Weights of a small mixture-of-experts language model, trained from scratch on English Wikipedia.
Size: 10 layers, vocabulary 2048.
Experts: 192 experts in each of 5 layers, 160 SiLU neurons an expert, 4 picks a token.
Below are experts of layer 3 (counted from 0) of a mixture-of-experts language model. Rows are named router (the router's row for the expert), up (a neuron's input weights, with its number) and show model dimensions 0-255. Each number is 50 + 12 x the weight over its row's rms, rounded and kept within 0 to 99.
After each expert's rows: a language model's description of what the expert responds to; "comes after" lists some tokens at least twice as common just before its tokens as in all text. This comes from a sample of Wikipedia text that the model never trained on. Tokens count by the router's weight.

# expert 5
router:58 46 46 50 84 60 43 58 59 54 68 39 54 49 59 30 70 41 47 62 34 49 61 56 49 68 43 32 40 45 55 44 64 62 57 34 64 45 45 54 44 81 53 30 76 45 40 41 27 44 42 49 44 71 41 33 55 49 49 44 73 54 51 59 41 63 40 62 52 44 57 63 46 46 39 41 43 67 50 35 47 52 63 46 64 35 41 51 42 49 52 35 44 23 61 67 52 42 49 51 58 53 61 47 44 48 34 56 43 59 47 60 58 33 47 52 61 27 25 63 40 57 50 44 55 65 43 70 60 57 59 35 39 56 55 41 34 47 50 45 28 70 45 52 37 45 37 54 53 46 63 59 29 49 34 20 52 60 52 50 28 58 38 44 58 31 45 57 62 35 54 72 50 28 57 37 55 51 50 41 36 39 66 40 47 29 46 22 33 36 37 29 45 42 29 49 72 38 65 38 69 45 63 50 31 52 36 56 45 63 83 61 54 38 53 65 66 54 52 54 54 60 40 27 56 34 59 47 45 48 46 40 52 52 70 56 45 80 51 73 49 52 26 61 63 44 52 26 55 57 47 53 45 44 62 49
up1:51 39 59 49 52 67 59 41 39 55 45 49 62 41 50 47 43 49 63 60 85 68 49 60 38 18 46 43 47 60 56 38 51 38 62 42 48 43 37 59 42 48 60 41 64 63 51 50 46 51 52 45 71 49 60 57 50 43 45 18 43 77 42 24 42 86 73 42 61 51 43 57 64 61 36 50 68 58 55 56 58 55 35 37 59 39 34 48 43 52 69 27 51 61 70 71 53 43 55 55 69 44 52 55 63 67 58 55 56 58 39 32 51 47 39 66 53 75 60 68 49 76 50 30 55 63 64 38 65 43 48 48 37 55 40 48 48 64 55 59 60 32 43 37 49 48 41 47 59 43 49 46 57 71 39 50 37 51 33 66 56 37 68 69 54 44 64 52 48 41 52 48 39 37 47 69 38 64 37 52 51 35 47 52 51 46 26 52 57 51 64 53 58 51 47 75 48 60 43 46 45 66 38 53 49 36 51 34 44 52 32 52 18 55 37 41 56 49 78 36 47 49 37 29 39 37 66 60 45 16 44 42 61 42 56 28 57 32 44 50 44 53 57 29 56 18 55 44 51 45 61 56 37 58 61 37
Description: Space before word
comes after: " the", " a", " and", " of", "ing", " his"

# expert 52
router:54 64 55 35 45 60 29 34 52 57 53 48 41 40 46 26 70 66 72 77 59 27 45 62 32 56 59 44 74 45 44 53 59 64 51 56 50 49 62 42 42 44 49 59 32 50 64 47 66 66 43 62 35 44 60 28 60 55 50 34 41 47 55 42 67 34 57 61 44 30 48 44 83 44 53 63 25 57 49 31 48 65 42 36 41 37 50 43 62 46 46 54 49 53 67 70 39 59 53 42 43 45 38 55 31 48 41 71 24 22 50 72 65 43 63 52 55 39 51 32 44 60 42 61 40 43 43 41 65 55 49 52 63 49 64 54 30 41 36 47 71 56 57 48 30 53 56 49 60 56 45 43 61 47 64 50 59 68 38 58 66 38 65 29 55 36 59 46 60 31 37 48 72 36 47 48 38 37 60 46 47 37 46 43 51 47 52 47 44 35 24 48 52 51 52 60 45 47 54 66 70 74 53 34 45 43 50 58 64 53 54 36 48 41 50 54 51 65 60 31 41 50 71 49 35 72 43 53 84 41 53 52 71 83 40 35 38 52 71 27 56 58 44 48 51 56 53 51 63 46 64 45 53 76 51 62
up0:68 48 71 43 58 50 58 38 59 48 42 42 42 48 29 37 47 44 43 33 50 42 36 32 54 49 60 62 55 67 32 64 39 46 42 53 38 55 58 41 60 54 56 60 46 63 53 08 51 50 56 54 39 54 51 25 43 19 71 43 46 45 55 57 44 66 25 47 43 44 39 42 39 38 44 46 39 77 26 45 68 64 51 32 43 54 54 68 36 60 45 53 60 44 56 40 51 35 31 24 73 53 48 51 45 57 37 38 40 51 47 43 68 32 24 65 58 53 57 49 60 41 72 43 62 53 56 51 48 48 46 34 35 45 59 52 71 59 59 41 43 48 46 52 45 39 57 53 49 51 49 49 43 69 42 48 41 52 65 58 60 57 68 52 48 44 55 39 47 32 49 54 50 46 38 48 58 53 32 44 38 67 70 34 60 57 65 64 22 60 49 45 60 57 38 59 51 52 44 51 36 52 65 56 32 38 43 45 45 23 66 51 72 52 42 59 67 29 44 37 51 63 52 40 58 44 61 36 48 56 71 49 62 72 65 32 62 48 52 42 55 60 27 58 69 52 85 65 61 38 46 56 70 75 75 35
Description: Dates and time expressions
comes after: " on", "On", " November", " October", " January", " September"

# expert 40
router:64 54 51 64 46 67 34 67 60 48 44 56 66 54 71 78 61 67 39 56 49 43 84 51 48 31 50 50 34 44 34 67 39 43 57 58 74 61 57 76 34 31 68 55 49 29 55 57 42 70 40 64 60 43 59 49 70 62 69 74 48 61 31 71 56 38 35 33 42 53 37 36 63 47 27 50 40 53 55 44 54 34 59 54 39 51 49 34 59 64 46 81 59 25 51 32 46 62 49 42 60 60 56 40 55 40 49 46 39 53 41 61 52 48 52 69 42 45 35 48 51 63 41 46 69 63 61 52 33 52 42 49 40 41 49 49 62 73 44 68 43 51 45 33 39 19 47 56 49 37 45 69 58 71 44 56 42 56 58 42 31 44 56 62 43 29 41 62 46 42 39 55 55 55 68 44 37 54 61 62 22 81 47 35 53 56 56 33 53 54 65 32 59 55 57 46 32 44 47 27 60 65 53 24 50 68 58 58 50 59 35 49 32 57 61 50 39 51 47 47 58 56 44 42 47 49 65 27 57 52 37 53 62 54 44 48 52 49 62 58 53 42 38 43 52 28 54 75 56 50 51 48 34 52 38 54
up0:53 34 42 61 50 36 61 61 54 59 55 59 49 62 64 58 51 34 41 49 32 60 33 59 56 68 59 58 51 50 56 30 60 57 51 24 39 29 67 37 57 43 57 49 46 48 65 53 42 46 33 65 45 55 53 60 27 62 40 46 30 26 41 41 56 60 57 54 57 90 30 32 52 67 60 61 38 40 38 45 38 25 58 46 49 42 55 58 56 46 52 56 37 45 41 64 58 34 61 74 52 55 58 52 42 53 55 42 53 30 72 70 33 53 50 31 43 27 58 45 78 43 61 44 58 45 56 49 51 37 71 47 49 58 73 50 46 56 39 71 66 40 40 53 62 61 55 40 27 78 41 43 48 53 52 45 55 36 44 37 39 57 33 66 39 53 54 53 45 26 54 58 47 55 57 62 57 46 53 60 58 72 52 64 49 27 40 59 39 46 65 38 49 55 69 49 51 41 69 56 41 47 60 78 39 61 57 41 28 63 54 44 58 47 73 46 61 46 43 58 40 52 19 42 55 62 43 60 47 49 58 83 36 43 39 31 60 69 39 20 57 38 35 53 47 44 50 38 59 36 53 43 43 36 50 55
Description: Mid-word pieces and byte tokens
comes after: " ", " E", " ch", " st", " G", " F"

# expert 31
router:62 55 44 42 46 53 44 38 46 46 59 36 36 63 54 55 48 48 19 66 54 50 53 75 31 55 69 34 50 55 36 42 59 41 42 54 50 25 56 63 42 55 20 60 66 46 61 40 62 59 43 54 51 45 66 48 51 69 43 30 54 45 68 61 54 64 65 53 55 38 48 39 25 65 75 43 43 63 65 73 69 60 50 34 62 60 37 53 30 44 59 61 41 57 49 46 47 65 46 44 64 42 35 59 44 57 53 56 50 61 59 64 51 21 51 38 44 78 40 48 48 47 32 52 40 67 49 53 54 30 60 60 38 65 24 49 63 31 42 57 37 64 54 63 35 37 59 60 46 34 67 51 55 42 39 47 42 41 58 25 48 57 26 60 34 53 49 59 35 66 19 48 36 70 36 45 66 60 62 58 40 29 45 56 61 47 41 57 49 48 28 40 19 49 56 27 53 39 49 24 54 38 47 57 44 49 45 65 39 59 66 57 56 51 47 54 71 41 57 53 49 55 79 44 48 51 49 45 50 38 41 60 60 39 42 30 50 59 37 63 48 62 61 45 40 51 32 30 50 58 58 70 37 41 52 41
up0:60 45 54 52 45 49 52 54 56 54 13 38 69 44 39 36 55 54 34 37 44 70 33 57 51 71 53 43 37 52 55 59 20 43 64 28 61 71 55 52 58 63 69 45 50 48 54 26 56 49 70 55 62 40 30 51 29 34 50 58 49 45 47 42 62 36 45 35 38 53 55 43 58 51 43 47 31 55 51 27 74 74 70 44 48 33 38 50 47 63 52 44 39 53 41 35 40 57 57 41 46 37 46 55 37 37 52 59 45 50 59 32 44 46 54 35 59 54 57 58 68 46 44 44 34 57 51 67 45 71 62 46 41 59 23 69 51 52 61 11 77 53 54 55 40 42 40 50 62 76 56 58 68 36 44 41 50 45 47 35 52 31 75 60 46 53 32 71 52 55 64 69 56 59 35 54 50 60 69 31 41 54 55 71 50 53 37 41 37 53 50 63 56 55 41 50 38 62 44 62 44 42 78 52 31 36 40 46 35 55 73 41 62 43 32 43 69 39 47 56 33 57 61 61 57 52 45 47 43 67 54 53 41 36 48 57 50 42 44 38 67 59 40 44 65 70 29 47 61 51 28 54 51 65 48 36
Description: Mid-word pieces, sports
comes after: " ", " F", " co", "o", "vo", "le"

# expert 43
router:55 53 67 25 71 52 51 53 39 48 53 33 37 32 37 50 57 46 67 43 49 45 45 73 38 41 74 39 52 47 53 68 53 78 46 61 33 39 50 69 59 54 23 50 65 67 39 53 45 46 57 42 57 45 27 41 46 27 90 48 49 35 71 49 46 62 42 45 45 66 53 52 32 50 31 64 69 30 44 37 50 60 44 57 60 48 46 30 57 47 51 35 49 48 25 62 27 43 66 48 57 33 34 39 54 34 46 58 60 52 51 47 57 43 58 45 43 61 57 40 56 37 49 50 55 39 49 59 40 72 64 78 60 34 55 45 43 34 59 49 48 32 52 45 31 71 61 50 61 40 52 55 52 33 65 57 50 53 51 25 48 59 51 31 69 46 51 55 63 53 48 58 54 50 43 45 58 69 59 27 51 43 64 53 52 41 30 71 48 51 43 58 26 48 48 31 35 59 57 38 43 75 47 60 66 37 56 57 59 69 45 71 57 63 44 40 58 47 66 60 32 49 38 59 38 37 54 54 26 35 38 51 20 47 54 59 68 52 37 44 28 45 59 63 44 29 65 54 37 55 63 50 55 57 43 54
up0:58 36 30 53 61 51 41 50 50 52 50 31 48 25 47 49 58 50 42 38 48 45 55 67 51 48 35 71 31 61 45 57 25 30 51 34 49 73 33 45 58 47 44 61 51 57 60 44 62 57 66 52 50 47 46 48 32 61 41 47 29 38 61 51 75 38 73 41 33 41 52 59 57 47 56 42 48 38 60 46 66 48 57 43 71 60 68 64 55 42 65 44 16 65 86 50 41 54 60 43 47 44 49 30 49 42 69 39 57 41 40 31 41 56 59 44 53 62 42 62 64 41 52 48 46 45 45 55 50 46 62 40 62 56 36 29 55 46 39 31 47 65 54 59 51 59 65 60 70 62 50 45 44 63 60 61 43 67 30 66 50 57 55 45 62 58 35 34 40 42 60 51 48 62 65 29 50 44 48 76 23 45 36 54 54 47 50 56 39 45 60 46 63 55 37 49 56 63 32 45 42 65 51 60 49 87 61 27 52 30 53 50 59 21 62 47 43 51 51 58 45 29 51 27 70 57 45 40 66 49 79 47 59 46 31 40 55 53 57 51 56 54 56 53 23 61 56 35 27 31 54 51 48 78 49 46
Description: Name consonant pieces
comes after: "s", "an", " La", "en", "un", "n"

# expert 27
router:63 34 61 50 32 52 31 59 29 56 50 58 35 60 50 58 61 66 31 32 61 66 19 47 35 60 55 39 57 47 37 50 57 44 41 53 46 64 49 58 43 64 46 40 49 22 72 61 47 62 63 57 59 51 67 52 63 54 46 59 54 35 37 27 55 50 60 59 66 49 49 50 47 51 42 44 52 36 48 38 49 44 62 60 50 53 40 54 32 44 33 58 34 55 49 54 58 39 42 48 70 58 65 46 63 49 43 26 56 45 59 58 30 66 29 46 49 51 22 34 72 54 67 49 53 58 66 46 62 51 24 57 36 45 52 45 68 63 26 55 53 50 46 51 59 59 29 49 25 44 58 63 30 57 49 44 30 67 46 65 42 44 64 60 55 31 48 56 16 45 46 46 64 57 56 43 43 28 43 35 65 55 62 70 53 59 48 38 61 41 48 73 49 54 59 83 34 67 59 50 49 51 50 46 37 52 47 60 49 47 66 51 45 60 38 57 55 38 70 44 27 20 34 36 40 48 63 48 52 54 58 44 34 34 58 63 76 58 47 68 55 51 45 58 53 51 54 61 56 71 56 51 69 43 82 58
up0:50 52 58 49 36 35 36 59 47 44 63 35 60 52 44 37 39 51 57 60 71 57 33 26 65 39 54 67 46 68 31 48 38 48 38 35 47 50 48 45 45 43 53 35 55 56 33 48 53 41 36 48 42 62 56 33 55 44 55 64 40 53 34 51 33 49 45 43 48 48 41 54 40 52 08 50 48 55 38 52 56 69 71 37 64 62 60 29 36 51 69 36 56 63 49 39 68 41 31 41 62 78 70 48 40 63 58 88 43 75 55 52 68 32 53 58 56 54 50 32 61 61 38 48 50 58 51 63 64 27 39 50 68 55 57 53 61 37 65 30 54 45 51 61 45 24 50 45 37 55 46 35 61 48 31 40 38 69 74 43 81 64 45 55 53 58 59 60 51 50 52 36 21 66 59 51 51 54 45 54 42 58 49 48 67 65 57 37 49 59 42 63 56 53 50 34 43 43 57 51 43 58 50 59 33 57 65 34 41 52 56 37 48 58 50 53 42 47 17 57 65 41 42 40 53 56 83 49 46 39 70 48 60 63 31 55 55 50 58 69 69 34 52 39 53 48 60 64 56 61 31 49 54 23 44 49
Description: Mid-word pieces, non-Latin bytes
comes after: " in", " ", " con", " c", " A", " In"

# expert 38
router:39 61 47 30 66 61 44 45 56 65 43 35 75 43 59 46 70 52 52 53 44 57 31 51 52 51 60 53 33 45 46 35 38 49 58 41 65 53 33 38 70 51 37 37 46 50 29 37 50 49 31 20 48 49 57 55 55 60 49 44 63 59 51 30 45 68 49 35 32 20 60 38 31 66 60 47 47 56 49 27 43 42 48 59 48 42 39 67 63 58 61 54 43 52 64 43 50 38 68 47 50 44 51 59 54 54 59 60 55 33 50 44 46 58 36 65 44 22 55 51 31 63 50 50 56 34 68 77 37 40 45 56 47 48 48 45 67 63 37 46 39 48 47 67 45 35 56 51 53 61 42 46 68 59 55 54 34 37 71 58 44 39 30 60 30 35 52 47 29 56 37 56 69 54 66 53 54 55 60 67 54 50 39 34 51 56 37 43 43 37 65 43 50 49 50 57 24 31 50 77 38 40 61 58 48 53 63 49 38 61 69 46 53 65 49 74 57 55 21 65 70 42 64 45 67 32 34 56 42 64 36 38 64 36 41 44 42 62 70 39 56 73 52 53 58 66 76 51 51 28 53 32 57 66 74 47
up0:61 66 49 53 38 39 59 48 62 47 37 72 50 50 46 58 44 42 27 55 41 31 60 52 51 58 67 31 39 67 30 39 34 52 48 51 42 21 63 59 54 54 62 27 32 71 56 58 60 49 51 42 56 54 61 56 56 59 54 59 60 50 70 47 59 52 41 46 53 43 46 34 54 62 47 53 50 82 39 51 53 29 51 31 34 34 62 56 48 51 59 36 34 39 39 65 42 29 51 60 48 33 56 69 42 33 56 37 53 43 62 56 43 22 66 58 53 43 50 59 59 52 51 57 55 55 62 51 44 65 47 59 58 63 29 43 80 52 43 65 48 46 54 54 57 50 43 59 44 45 52 56 46 46 57 61 45 26 54 54 33 50 64 62 64 47 56 44 78 34 56 21 76 45 39 59 74 44 50 63 49 63 44 47 43 49 34 31 40 48 51 40 52 54 55 45 37 69 50 46 44 48 45 65 49 67 59 29 69 54 48 54 25 56 43 31 38 49 34 32 58 21 46 50 52 48 58 59 58 74 34 59 40 32 54 46 45 58 72 47 38 65 70 21 42 56 54 23 65 33 50 47 55 34 83 48
Description: Line ends and prefixes
comes after: ")", " |", " no", "-", " one", " No"

# expert 23
router:35 63 47 37 60 55 40 36 38 34 64 62 58 52 33 69 53 59 53 56 46 67 62 52 71 53 43 62 63 45 43 59 26 53 57 54 70 77 65 78 34 37 56 46 41 37 44 49 62 67 64 52 22 66 58 52 44 42 41 40 50 55 45 68 38 62 34 35 48 48 51 49 40 47 60 54 55 65 48 45 41 59 60 60 44 43 61 43 58 30 37 66 37 46 48 50 66 52 35 73 49 47 61 68 46 63 50 35 69 39 63 36 34 61 45 56 55 59 47 46 21 58 49 50 74 44 33 28 31 39 38 68 47 46 56 53 41 45 47 57 74 34 64 73 53 64 50 47 58 63 44 40 47 39 45 54 48 49 61 59 52 77 58 37 39 50 49 47 50 42 38 45 33 65 39 40 57 55 41 75 47 37 80 63 58 50 47 55 34 63 56 38 67 45 58 70 55 32 49 29 56 56 44 61 52 65 50 47 55 47 72 25 54 50 71 40 48 52 47 43 49 73 62 48 56 73 32 46 31 33 63 79 74 51 56 44 47 55 28 34 57 32 62 50 45 46 46 63 63 63 45 49 49 51 55 34
up1:66 68 56 66 45 54 74 58 31 54 46 51 35 26 43 56 49 70 85 39 76 44 63 55 70 48 63 58 58 59 62 66 54 37 54 42 53 36 44 54 41 43 49 50 32 52 59 69 49 72 44 27 45 34 35 42 60 43 45 48 62 48 56 43 52 51 58 35 47 41 43 48 30 27 35 55 40 46 55 66 74 40 65 56 54 47 52 34 49 39 52 49 56 54 53 35 46 45 61 50 28 44 58 50 42 44 45 53 62 44 21 39 46 48 51 55 60 85 50 58 53 56 54 38 38 52 50 52 52 59 36 37 51 52 42 52 45 48 65 37 56 43 72 49 39 45 59 72 26 45 58 64 73 49 67 53 63 59 48 57 67 54 50 33 43 33 42 61 45 27 41 68 30 55 29 38 47 43 23 53 49 39 33 44 58 35 44 49 40 40 55 63 53 50 37 68 23 61 51 62 61 57 52 68 52 46 65 66 14 62 46 42 14 63 63 36 39 57 51 51 60 53 63 64 46 61 55 49 43 67 44 29 58 57 65 42 62 45 48 37 46 66 40 47 58 62 62 40 48 52 68 33 39 51 36 52
Description: Acronym capital letters
comes after: "A", "C", "S", "P", "M", " N"

# expert 51
router:44 49 23 59 36 46 60 38 48 52 52 36 39 49 49 52 50 42 54 35 49 55 63 41 67 64 36 34 53 32 55 47 40 48 44 61 51 43 56 47 62 64 46 36 39 78 73 53 53 68 42 34 32 45 39 38 50 57 59 39 55 65 50 65 44 64 39 35 44 33 83 27 66 65 54 51 60 54 53 33 67 39 67 35 58 42 53 43 46 63 53 41 57 49 69 55 46 59 54 65 56 34 33 20 67 50 42 35 49 42 43 42 44 57 67 62 58 50 43 43 55 29 72 31 49 45 25 53 41 56 71 61 60 62 48 34 33 58 39 63 47 46 53 60 52 30 37 52 57 39 71 47 21 40 59 51 38 71 57 53 44 51 58 36 50 39 61 57 57 49 34 60 36 31 66 53 49 58 58 56 46 43 47 30 32 60 42 68 59 70 46 51 54 45 63 64 77 52 65 40 31 39 59 31 35 39 56 44 50 63 50 57 40 56 54 55 32 52 37 21 41 62 66 65 44 40 56 38 36 62 36 43 57 50 38 62 52 50 44 32 58 64 34 60 62 45 78 50 49 59 66 40 44 82 57 55
up0:65 48 39 52 54 52 68 52 57 26 46 61 39 59 44 57 77 50 60 33 59 44 56 53 77 23 51 60 78 82 54 45 39 50 64 55 50 41 49 42 52 36 41 70 67 55 40 39 37 55 44 51 72 46 54 66 53 43 58 40 45 21 43 45 60 23 49 64 58 39 40 39 65 64 54 50 63 51 39 56 44 44 55 70 70 42 45 64 46 39 52 64 33 55 46 52 39 61 61 32 69 64 53 57 55 48 57 54 51 50 53 74 44 45 40 44 42 46 43 48 29 71 47 53 59 56 49 65 69 37 42 33 43 55 57 50 57 42 44 47 82 43 50 51 42 52 64 46 37 57 57 46 61 42 48 42 67 27 44 54 36 35 36 52 36 42 49 74 52 49 49 53 64 55 40 58 45 40 51 33 47 41 74 40 52 41 58 45 58 50 55 53 41 54 33 38 51 44 29 38 56 77 60 35 37 58 53 46 60 65 69 53 54 46 18 20 28 63 55 57 53 51 38 49 51 47 45 57 60 38 36 24 41 33 45 35 59 29 40 54 69 64 42 51 64 43 19 60 21 57 68 47 40 56 47 44
Description: Single capital initials
comes after: " |", "-", ",", " (", ":", " the"

# expert 33
router:39 30 65 45 53 64 61 64 31 49 75 68 49 38 56 56 57 58 57 58 37 51 42 59 64 53 38 59 33 30 40 46 48 39 51 38 49 49 42 57 57 57 44 48 54 62 31 61 44 36 44 32 65 50 60 56 37 21 65 48 43 45 44 61 49 45 60 45 50 40 36 49 60 88 62 58 66 32 34 53 32 60 37 45 43 46 58 42 37 41 27 69 41 64 43 84 52 59 64 42 46 37 70 49 43 50 57 50 51 30 48 54 36 58 39 56 49 53 50 38 72 44 61 32 69 37 64 55 57 34 40 39 38 69 42 40 80 40 54 29 28 63 34 52 52 26 58 44 63 53 51 44 52 37 49 30 31 58 63 71 45 55 49 37 48 76 55 57 50 44 66 41 62 58 29 33 62 46 53 43 53 46 58 35 73 60 33 56 62 48 54 39 34 56 38 68 61 61 79 49 40 52 49 44 62 56 22 83 56 40 46 52 60 42 50 34 64 34 68 44 50 51 33 37 26 52 46 55 53 48 62 45 61 40 49 50 48 48 41 63 62 43 49 39 45 62 34 43 73 53 54 49 50 49 57 42
up0:66 24 50 61 63 51 65 40 54 53 48 20 40 60 35 68 60 63 34 36 46 80 57 40 41 33 64 65 43 45 24 72 55 41 49 79 43 59 50 56 42 66 47 26 46 49 67 58 41 48 42 53 61 43 41 63 57 47 62 48 64 37 51 31 70 39 42 23 52 56 44 40 50 45 50 67 39 50 47 67 37 45 50 40 45 55 58 69 50 38 41 43 54 43 18 59 65 58 41 54 52 47 43 61 58 37 81 51 41 49 55 50 49 50 42 42 36 37 58 58 39 44 53 40 37 58 53 60 42 50 37 46 58 40 70 47 37 49 32 54 60 36 38 61 63 50 59 61 58 37 48 73 54 32 54 54 34 56 47 49 33 49 37 38 48 58 55 31 43 57 51 34 53 56 42 40 53 61 65 54 46 64 49 48 65 80 54 48 54 51 59 50 70 47 70 37 60 55 26 29 38 43 41 43 54 46 48 49 34 57 57 62 75 59 59 41 67 57 50 27 53 50 50 51 54 62 14 35 51 22 38 63 59 34 56 60 34 52 66 34 43 31 32 53 59 55 79 40 57 58 51 45 57 60 31 56
Description: Line breaks and headings
comes after: ".", "==", "===", " =", " ==", "\n"

# expert 12
router:43 42 52 87 47 36 56 71 44 55 54 51 51 40 61 68 49 54 33 38 30 45 52 65 39 52 71 55 58 40 41 59 43 46 50 40 48 70 34 28 68 29 23 43 59 38 53 54 42 54 50 51 63 49 47 63 58 57 57 69 68 57 41 53 58 61 63 57 48 47 55 42 38 51 51 46 50 41 74 36 61 60 49 55 65 56 51 41 35 33 55 58 53 51 67 62 43 43 39 75 45 67 53 60 78 44 31 53 35 34 50 47 49 53 54 60 43 34 34 55 62 36 60 34 60 27 58 35 42 59 37 53 65 40 30 25 52 67 65 59 61 44 35 58 37 61 47 71 39 40 42 45 37 52 54 46 44 55 39 27 58 61 30 67 63 26 51 64 34 28 26 43 54 53 69 39 56 36 33 62 50 49 78 43 79 43 47 41 60 41 74 56 34 52 63 58 30 62 55 25 60 57 46 72 22 67 52 45 50 46 46 57 51 42 34 61 51 48 49 62 53 46 58 56 39 64 42 48 64 46 42 47 48 58 63 66 59 50 57 54 52 35 36 59 46 71 43 57 65 54 40 54 42 43 65 64
up0:43 56 51 45 53 48 42 64 39 42 54 60 56 45 51 51 25 74 47 54 43 57 56 44 50 42 51 45 55 22 76 23 57 58 41 55 50 48 55 62 69 42 46 53 64 73 61 51 73 38 59 26 51 48 55 44 32 54 58 46 54 56 32 35 36 41 68 54 46 64 39 65 52 62 41 48 63 61 37 55 30 62 61 54 61 53 46 35 43 44 55 52 77 43 62 53 72 50 40 61 34 44 49 51 41 55 55 37 59 58 61 49 41 52 51 66 50 52 34 57 59 62 52 41 56 57 46 23 40 43 65 46 31 62 61 51 34 36 66 51 55 43 53 31 45 46 50 53 51 51 48 48 46 67 54 49 49 43 47 41 42 43 78 30 68 45 61 29 62 60 60 57 52 40 32 43 82 35 21 54 32 43 44 54 77 58 37 50 51 47 32 66 72 45 54 40 45 72 47 30 45 61 40 29 55 51 67 55 56 46 73 30 67 41 43 47 71 51 49 52 35 43 36 43 49 40 47 44 19 55 58 34 81 59 29 42 67 57 31 76 73 52 55 53 55 56 36 66 49 55 32 63 45 62 48 39
Description: Name-internal letters, bytes
comes after: " S", " ", " E", " In", " A", " C"

# expert 28
router:32 51 46 28 46 57 42 34 39 38 49 46 79 46 50 39 61 46 31 62 54 49 26 45 61 61 43 40 56 47 65 67 39 55 58 49 55 60 52 46 65 50 55 62 58 47 43 60 42 54 43 53 35 66 50 69 49 57 56 38 47 48 50 77 37 55 41 70 62 36 34 56 63 57 46 25 53 49 43 54 56 70 61 61 55 36 41 34 41 62 45 55 49 35 60 35 61 35 54 72 62 77 34 52 52 49 48 39 67 50 31 39 38 64 72 48 54 57 32 41 40 69 44 39 69 75 53 65 49 65 59 45 44 26 37 51 47 47 56 54 27 35 41 48 58 61 30 31 49 40 55 67 27 74 46 46 21 63 33 55 57 46 63 56 62 68 41 52 59 65 70 68 45 54 52 64 55 51 45 37 54 53 41 61 42 53 32 37 66 47 41 41 28 55 37 45 49 49 56 31 46 42 51 39 49 67 54 35 52 49 36 32 39 37 63 31 47 59 41 42 61 35 56 66 67 44 58 35 58 64 53 41 67 26 68 54 59 72 55 52 43 50 69 34 52 43 35 70 43 78 36 52 49 66 44 62
up1:38 45 58 29 43 41 37 36 74 48 62 51 47 40 75 57 62 46 34 48 51 72 69 48 52 46 32 42 15 26 38 42 53 41 56 45 89 63 54 58 56 61 47 61 58 48 75 47 49 56 30 32 42 53 46 64 47 66 60 59 49 71 53 46 48 27 58 56 59 40 57 71 60 58 29 31 67 47 44 35 36 51 22 46 64 51 67 69 67 42 44 48 33 60 69 58 47 34 45 59 37 67 46 25 48 56 49 54 55 55 48 47 83 48 58 57 47 46 49 62 46 60 53 34 51 54 53 51 34 47 51 47 49 45 53 50 68 80 43 70 54 42 60 56 57 52 48 51 41 68 47 36 19 50 37 59 53 56 30 31 70 61 34 47 54 47 37 51 54 70 38 57 57 44 60 56 56 49 48 52 42 52 45 41 49 52 52 53 45 66 56 43 56 61 60 51 67 72 50 46 68 34 67 30 60 42 46 39 23 56 62 56 43 35 34 49 39 56 42 46 62 52 44 50 24 58 36 48 30 52 28 30 41 55 41 67 25 50 45 47 35 50 45 56 68 55 39 59 47 49 55 54 54 62 44 39
Description: Infobox and taxobox fields
comes after: "-", "•", "\n", "T", " (", ":"

# expert 47
router:42 49 59 59 54 38 50 51 53 65 63 35 61 57 56 40 52 38 39 52 64 41 46 49 79 59 65 43 45 77 41 51 54 57 59 44 66 41 65 60 65 44 38 43 48 49 53 26 75 39 62 37 56 46 50 51 30 51 22 49 44 38 53 86 48 65 37 75 56 43 38 73 53 25 50 62 60 46 54 34 39 43 59 61 48 69 25 60 46 37 59 36 58 27 60 45 68 37 56 47 63 39 36 57 48 46 39 43 33 61 46 29 42 49 51 47 62 48 58 39 38 67 62 60 55 42 45 53 38 56 66 35 51 61 59 73 34 48 37 65 68 50 42 55 38 50 46 46 66 27 55 52 52 64 30 52 55 47 63 45 39 68 62 38 43 74 46 57 54 44 28 36 41 43 59 59 49 70 61 38 21 48 40 68 48 40 31 32 47 52 60 37 38 45 56 57 54 41 77 62 53 44 46 42 27 45 59 36 34 53 62 48 76 39 41 61 58 46 35 60 55 49 69 45 52 35 60 45 57 49 47 29 50 57 41 49 32 43 67 52 42 36 54 48 71 65 65 52 65 38 32 41 67 55 36 48
up0:43 43 47 55 33 66 57 43 42 73 53 29 65 33 45 38 48 50 38 37 45 50 52 28 41 37 30 34 69 52 74 64 50 52 31 62 32 53 50 40 32 64 51 64 71 54 45 73 49 52 36 46 44 40 56 47 42 50 56 61 47 55 68 69 57 58 73 55 23 51 48 56 49 55 35 35 43 59 59 67 59 37 75 36 35 65 45 44 31 53 51 49 57 51 75 37 43 64 30 42 52 42 62 46 69 69 36 59 25 58 55 60 41 44 44 70 37 64 52 41 45 58 41 20 44 61 46 46 35 61 63 38 38 48 48 80 34 70 44 55 58 50 32 52 43 57 50 59 48 60 38 64 46 46 56 66 38 62 61 42 47 56 44 56 29 56 51 62 37 54 69 41 55 43 37 61 51 49 34 38 61 56 38 49 67 50 46 69 41 54 47 53 40 49 47 33 60 39 47 67 30 29 51 79 40 46 49 56 64 37 53 65 54 27 62 59 53 47 61 35 24 54 25 66 37 53 60 56 54 35 57 45 63 58 53 40 30 47 53 50 31 44 31 42 69 57 60 55 63 57 62 58 29 59 46 55
Description: Spaces and ISBN digits
comes after: ",", "|", " an", "ed", " the", "N"